Below are experts of layer 3 (counted from 0) of a mixture-of-experts language model. Rows are named router (the router's row for the expert), down (a neuron's output weights, with its number) and show model dimensions 0-127. Each number is 200 + 30 x the weight over its row's rms, rounded and kept within 0 to 999.
After each expert's rows: "raises" lists some tokens whose logits its average output raises strongly, later layers aside. This comes from a sample of Wikipedia text that the model never trained on.

# expert 16
router,127,228,207,197,239,198,210,188,202,214,210,223,236,235,239,195,199,158,188,209,209,165,218,210,141,163,180,155,180,147,175,178,174,234,194,253,228,146,153,197,245,174,183,212,248,205,198,163,262,218,232,228,157,213,187,192,182,176,167,163,229,161,160,216,189,223,193,143,248,184,225,194,188,207,224,244,188,225,259,180,199,231,263,172,242,203,219,169,217,156,195,221,258,209,210,252,190,194,156,210,175,179,184,234,198,175,191,224,239,200,153,142,190,217,246,234,175,207,199,240,193,231,186,193,216,219,183,212
down0,220,221,160,228,204,247,198,156,175,171,155,198,248,192,179,201,220,186,194,227,186,182,241,198,246,246,219,242,207,193,183,186,195,219,143,167,175,201,189,169,186,216,200,176,193,272,223,199,198,185,203,240,228,200,247,122,181,208,237,173,176,195,151,239,205,221,140,202,171,157,164,173,214,191,165,152,194,221,145,195,221,232,207,214,153,193,161,240,203,276,165,173,174,201,226,208,163,222,224,155,195,228,190,202,135,201,231,220,271,203,199,203,217,199,171,185,155,196,171,207,211,188,258,218,221,211,151,209
raises: " the", " a", " their", " an", " ", " his"

# expert 12
router,202,238,240,211,226,154,217,207,234,221,201,209,207,237,201,204,180,178,164,200,160,181,214,236,179,218,231,176,118,195,187,152,220,186,252,207,272,189,249,159,222,164,217,239,194,173,210,181,218,188,210,211,210,207,167,217,212,165,144,117,230,111,190,212,155,160,212,227,236,186,212,178,208,247,181,170,225,203,184,193,176,165,239,206,207,160,188,146,214,168,224,207,250,138,193,222,221,194,204,208,203,181,178,231,202,194,168,246,193,185,227,245,179,247,227,216,172,209,164,235,175,233,179,210,196,149,180,189
down0,247,162,210,178,223,245,201,162,245,208,226,206,224,183,190,195,175,182,190,216,137,216,195,239,157,204,230,189,203,236,175,222,158,178,271,204,157,167,189,193,198,175,209,158,227,193,200,263,240,217,172,216,224,150,219,200,129,258,225,136,250,238,223,137,169,175,145,192,181,211,138,240,258,186,217,176,201,189,191,191,183,225,200,222,176,213,203,196,202,210,205,198,247,231,223,221,165,176,244,173,199,181,178,243,211,173,169,215,268,210,198,200,232,187,205,197,241,217,217,181,213,235,191,191,212,185,228,258
raises: ":", " to", ",", " ", " in", " and"

# expert 2
router,183,204,186,180,232,151,169,153,168,213,187,219,222,233,223,223,220,140,126,193,208,138,147,203,205,201,239,225,225,203,223,222,197,173,188,179,259,141,248,183,194,179,189,208,225,238,153,195,225,181,214,215,178,197,173,186,154,137,181,212,199,216,176,187,201,163,198,253,195,208,240,198,175,257,191,223,196,151,232,201,189,192,225,123,190,209,181,175,196,197,209,184,200,211,197,232,218,205,175,148,196,173,157,223,215,146,200,241,207,178,226,243,155,228,138,212,159,197,151,187,157,169,182,181,234,150,197,229
down0,206,268,218,235,233,219,214,209,163,199,250,220,273,200,236,223,220,190,230,219,156,229,197,195,266,184,228,216,237,159,191,217,236,203,134,237,191,204,206,191,166,182,145,201,205,213,225,196,204,169,200,216,221,192,255,179,188,200,239,181,193,231,156,163,235,220,181,186,180,172,160,196,193,190,212,156,164,245,175,198,203,198,164,168,168,203,205,180,213,233,201,217,143,240,245,223,172,195,179,107,233,186,140,221,219,162,207,221,135,185,236,257,187,183,241,202,202,226,200,160,202,237,199,205,220,167,202,178
raises: "ed", "in", "s"

# expert 31
router,200,242,188,185,205,164,212,184,203,228,222,230,203,255,215,194,257,215,143,194,220,218,175,197,233,192,256,169,215,155,196,256,210,219,255,186,210,178,176,211,202,169,176,224,224,133,158,155,225,170,192,217,220,256,153,209,211,163,196,156,239,205,190,181,226,187,227,188,240,167,182,140,155,230,225,223,268,205,201,217,191,223,199,209,191,234,205,160,252,161,278,226,205,164,237,249,215,236,192,170,212,170,158,191,183,169,239,253,214,224,197,212,209,205,219,239,190,192,178,194,221,223,197,224,244,168,175,161
down0,203,200,221,200,174,210,185,207,247,215,246,176,189,182,188,238,143,119,162,235,202,180,192,213,191,201,208,209,197,212,234,237,160,219,191,201,256,215,226,184,197,128,191,214,184,175,213,264,184,205,182,161,273,192,191,216,218,175,201,176,200,234,249,204,219,225,177,170,231,150,200,121,230,201,183,211,249,261,173,252,201,218,222,210,199,194,226,222,184,210,248,170,185,163,178,199,247,184,145,229,232,231,221,221,209,203,161,146,203,209,270,220,185,181,245,207,179,211,218,226,180,253,186,171,183,172,181,226
raises: "s", "0", " ", "-", "1"

# expert 4
router,164,248,157,196,260,175,123,164,240,242,222,195,263,250,239,186,201,214,170,222,200,218,251,190,134,208,219,186,223,175,203,213,155,212,216,208,249,163,183,213,235,194,151,208,221,196,210,236,222,190,198,225,159,187,186,264,208,188,151,185,205,194,175,195,183,162,216,183,185,229,200,197,202,201,206,227,213,220,262,214,205,167,280,129,197,152,199,219,204,168,222,212,195,168,229,212,217,213,159,187,193,185,214,235,160,167,229,195,192,199,166,177,197,198,241,263,180,224,204,208,167,240,213,171,246,205,157,217
down0,199,176,192,155,234,207,165,237,234,159,121,198,187,189,221,187,196,148,175,252,208,148,170,235,199,214,194,184,205,173,194,252,163,169,236,187,209,190,206,230,183,160,220,144,192,162,218,178,170,188,203,180,165,160,194,188,175,222,204,231,175,207,241,233,178,226,182,235,249,226,183,206,188,267,192,222,177,169,176,220,252,224,230,185,193,226,166,205,183,184,219,206,255,140,233,133,173,165,167,255,200,194,210,240,195,209,229,191,202,212,207,212,132,189,125,188,163,245,193,190,230,225,204,233,198,245,203,206
raises: " in", ",", " to"

# expert 26
router,157,240,177,162,256,164,195,113,254,266,210,195,222,252,199,183,227,185,215,219,215,182,234,178,136,230,218,157,236,220,214,185,166,242,248,219,226,181,225,197,243,204,197,186,267,186,165,213,224,215,204,229,210,197,229,259,204,225,165,214,176,169,183,154,183,195,192,213,169,223,180,214,183,169,172,158,256,202,198,200,224,171,250,181,226,229,209,183,199,180,209,183,219,223,252,185,177,186,182,209,159,195,260,205,162,198,222,206,216,147,213,204,173,247,208,208,170,207,195,189,158,215,182,157,194,205,132,238
down0,208,192,217,225,230,174,226,127,137,225,205,170,134,173,220,195,206,246,160,173,194,157,197,231,223,189,198,208,236,176,204,212,206,208,215,219,193,228,213,209,184,229,183,193,240,172,235,200,173,196,229,167,166,259,182,132,193,230,241,241,226,186,189,155,222,151,181,232,270,216,201,234,167,210,176,196,182,175,188,194,219,168,227,249,201,204,174,183,192,202,191,143,213,240,270,206,165,242,215,254,195,226,176,210,214,214,214,185,173,144,195,196,144,236,240,175,177,250,185,240,170,228,218,258,187,194,184,210
raises: " ", " in", " of"

# expert 24
router,187,195,194,195,217,182,211,213,186,149,200,227,204,260,249,212,165,207,192,189,191,175,266,173,187,172,233,180,204,238,194,209,175,215,187,200,214,198,223,171,149,128,168,197,239,195,175,174,216,180,198,222,229,203,161,186,187,175,155,200,196,147,228,167,119,177,166,163,192,203,190,170,178,213,200,171,182,165,272,182,218,185,178,233,221,198,232,131,206,215,204,186,269,224,263,207,175,145,168,207,200,197,228,186,166,213,196,186,175,136,231,201,127,234,189,197,209,210,178,239,164,210,149,224,186,190,158,244
down0,168,148,222,181,203,169,255,188,246,144,196,183,243,213,161,193,197,192,194,188,185,180,185,131,222,166,248,197,204,237,207,136,214,168,276,224,220,212,211,209,238,163,154,182,261,168,202,173,220,164,230,136,165,216,206,209,181,185,198,213,211,216,218,199,190,209,164,202,199,226,208,162,211,199,221,230,185,188,187,217,228,235,241,219,234,191,208,181,185,152,163,196,244,134,162,169,231,223,171,197,193,165,177,161,202,169,136,146,164,204,171,161,161,227,203,141,198,195,225,221,188,170,197,208,213,160,191,156
raises: "ed", "s", "v", "on", "y"

# expert 19
router,189,274,117,193,210,213,164,154,241,217,207,197,207,210,244,204,188,182,143,177,223,211,204,217,214,157,207,183,229,186,185,190,181,210,188,184,184,195,218,113,191,126,193,163,244,193,177,218,223,203,193,230,234,223,209,194,215,222,158,201,210,159,203,190,203,171,161,173,214,255,176,200,156,241,202,193,246,243,224,204,221,186,274,184,196,230,264,171,218,203,232,152,210,169,235,248,170,231,174,179,195,192,206,199,199,150,216,194,194,157,211,170,172,204,262,215,175,222,161,181,182,192,171,195,230,218,133,207
down0,198,220,195,132,110,180,161,197,176,236,177,191,113,158,226,252,203,207,193,222,231,209,212,191,181,213,138,197,238,227,172,193,189,188,239,208,202,146,182,201,245,162,211,143,257,168,230,191,210,217,253,228,174,139,172,167,188,189,165,235,167,152,218,219,207,226,171,217,236,190,173,172,163,235,204,223,202,239,161,211,161,225,242,241,150,232,197,201,223,185,172,186,248,194,200,213,193,227,175,220,227,200,243,216,230,170,173,161,195,196,226,199,178,233,208,197,229,203,214,201,176,235,178,207,230,230,193,177
raises: "0", "nd", "8", "m", "7", "n"

# expert 25
router,177,211,191,184,199,211,193,190,167,204,233,194,198,210,202,205,196,218,183,187,200,190,254,169,176,169,206,149,193,236,195,179,155,224,217,213,225,161,189,215,198,135,194,236,278,139,176,160,236,217,214,223,222,244,205,213,219,240,191,169,229,170,211,160,143,184,156,156,243,251,180,189,164,219,197,229,174,178,250,199,240,191,174,198,183,240,209,204,190,187,249,200,176,231,210,198,181,161,194,232,179,173,205,204,115,181,191,230,208,127,225,242,162,216,273,182,184,179,159,195,169,150,180,207,215,135,206,222
down0,236,193,160,251,191,187,207,196,210,189,203,115,215,216,209,226,196,234,215,224,269,191,193,237,261,170,195,175,190,216,197,203,182,184,193,178,134,223,232,237,163,230,202,190,161,215,204,229,193,251,199,181,261,226,218,176,190,164,154,185,138,186,218,148,227,151,252,212,144,249,188,199,194,268,211,188,185,222,208,184,258,216,184,219,206,175,180,142,188,165,178,219,200,210,171,199,177,172,243,160,198,166,202,196,200,236,229,186,151,228,207,207,178,188,182,169,174,220,202,161,238,224,128,187,192,225,179,217
raises: "ri", "ir", "gu"

# expert 0
router,118,186,164,159,176,156,188,172,212,184,191,258,217,233,220,163,151,181,99,178,194,208,182,202,163,189,165,174,196,187,206,180,125,206,232,212,233,186,246,213,208,139,212,237,241,216,191,170,240,230,132,211,169,235,245,213,228,217,218,215,198,169,160,194,197,198,168,186,243,201,258,233,180,245,176,249,185,207,217,213,239,254,229,207,222,204,225,180,205,183,214,208,232,200,205,248,217,180,173,169,167,173,166,202,232,202,185,197,229,176,180,187,169,192,252,194,177,208,191,219,198,222,187,243,232,192,175,212
down0,172,238,185,212,174,193,201,168,175,170,155,180,224,253,184,167,194,201,185,192,235,239,167,244,221,195,182,233,219,225,196,204,190,201,259,221,181,240,165,216,201,266,184,159,215,236,166,192,207,223,184,249,187,212,210,130,259,213,257,199,165,206,240,182,155,186,148,180,198,159,207,220,196,192,237,189,223,161,252,211,253,183,184,218,197,238,216,217,243,212,205,216,170,170,159,206,166,200,235,191,164,187,151,154,214,214,142,255,233,218,192,188,209,245,223,177,245,233,140,196,188,196,201,177,205,232,135,191
raises: " ", " a", " the"

# expert 7
router,181,239,143,165,219,204,220,210,260,217,142,217,218,208,237,174,223,179,199,222,170,191,214,190,143,176,222,180,202,167,202,200,197,270,193,188,190,178,172,133,198,199,142,208,204,201,141,195,168,175,163,200,236,251,233,209,225,177,186,169,276,201,124,210,171,208,233,203,221,242,188,217,191,246,206,222,260,166,226,191,197,172,201,170,235,194,238,189,166,184,221,189,200,189,173,211,191,213,182,120,201,173,177,218,183,208,262,165,194,192,193,221,150,232,167,223,159,243,178,196,190,204,204,238,239,207,159,215
down36,181,260,168,154,165,178,213,212,200,230,218,177,175,185,199,224,212,257,170,202,193,204,219,288,190,202,157,208,181,224,245,250,191,258,189,116,166,274,204,235,191,217,191,171,249,185,151,205,175,222,175,213,221,209,234,222,206,169,223,198,250,188,192,233,212,215,248,184,218,226,177,180,228,218,184,248,162,217,181,197,203,207,249,222,193,179,198,199,196,205,218,226,211,198,180,274,200,168,185,188,208,225,260,177,189,177,249,186,195,207,201,177,208,235,188,206,162,171,158,240,190,206,215,235,143,216,131,174
raises: " ", " (", "/"

# expert 5
router,213,215,179,193,206,159,208,175,221,236,230,194,242,233,224,182,206,163,127,197,164,190,233,195,170,222,266,190,187,189,177,253,170,203,208,244,209,186,167,113,193,178,173,224,205,217,174,197,220,185,155,220,204,234,196,219,169,194,190,198,215,192,203,179,177,175,194,176,239,227,188,195,219,242,213,202,236,187,236,202,165,157,198,190,260,150,254,176,225,220,252,216,190,153,250,223,200,225,167,144,200,161,229,266,210,182,242,148,255,175,197,227,151,206,181,208,201,224,200,194,193,205,170,219,249,163,190,269
down0,213,214,216,232,212,219,193,158,237,171,183,190,245,186,183,145,238,164,205,284,213,199,218,215,152,178,156,197,244,240,221,171,201,191,205,251,163,172,201,227,179,183,128,163,226,197,216,209,167,188,181,217,209,240,169,185,197,188,210,198,198,215,187,156,196,214,185,249,156,256,253,184,241,219,211,139,219,193,200,166,239,199,257,220,181,224,188,226,219,174,229,213,180,245,192,190,231,204,189,153,175,176,254,172,228,230,191,252,184,195,170,200,241,171,226,230,209,180,160,242,264,141,160,185,202,217,193,197
raises: "s", "ing", " of", ",", "ed", " ("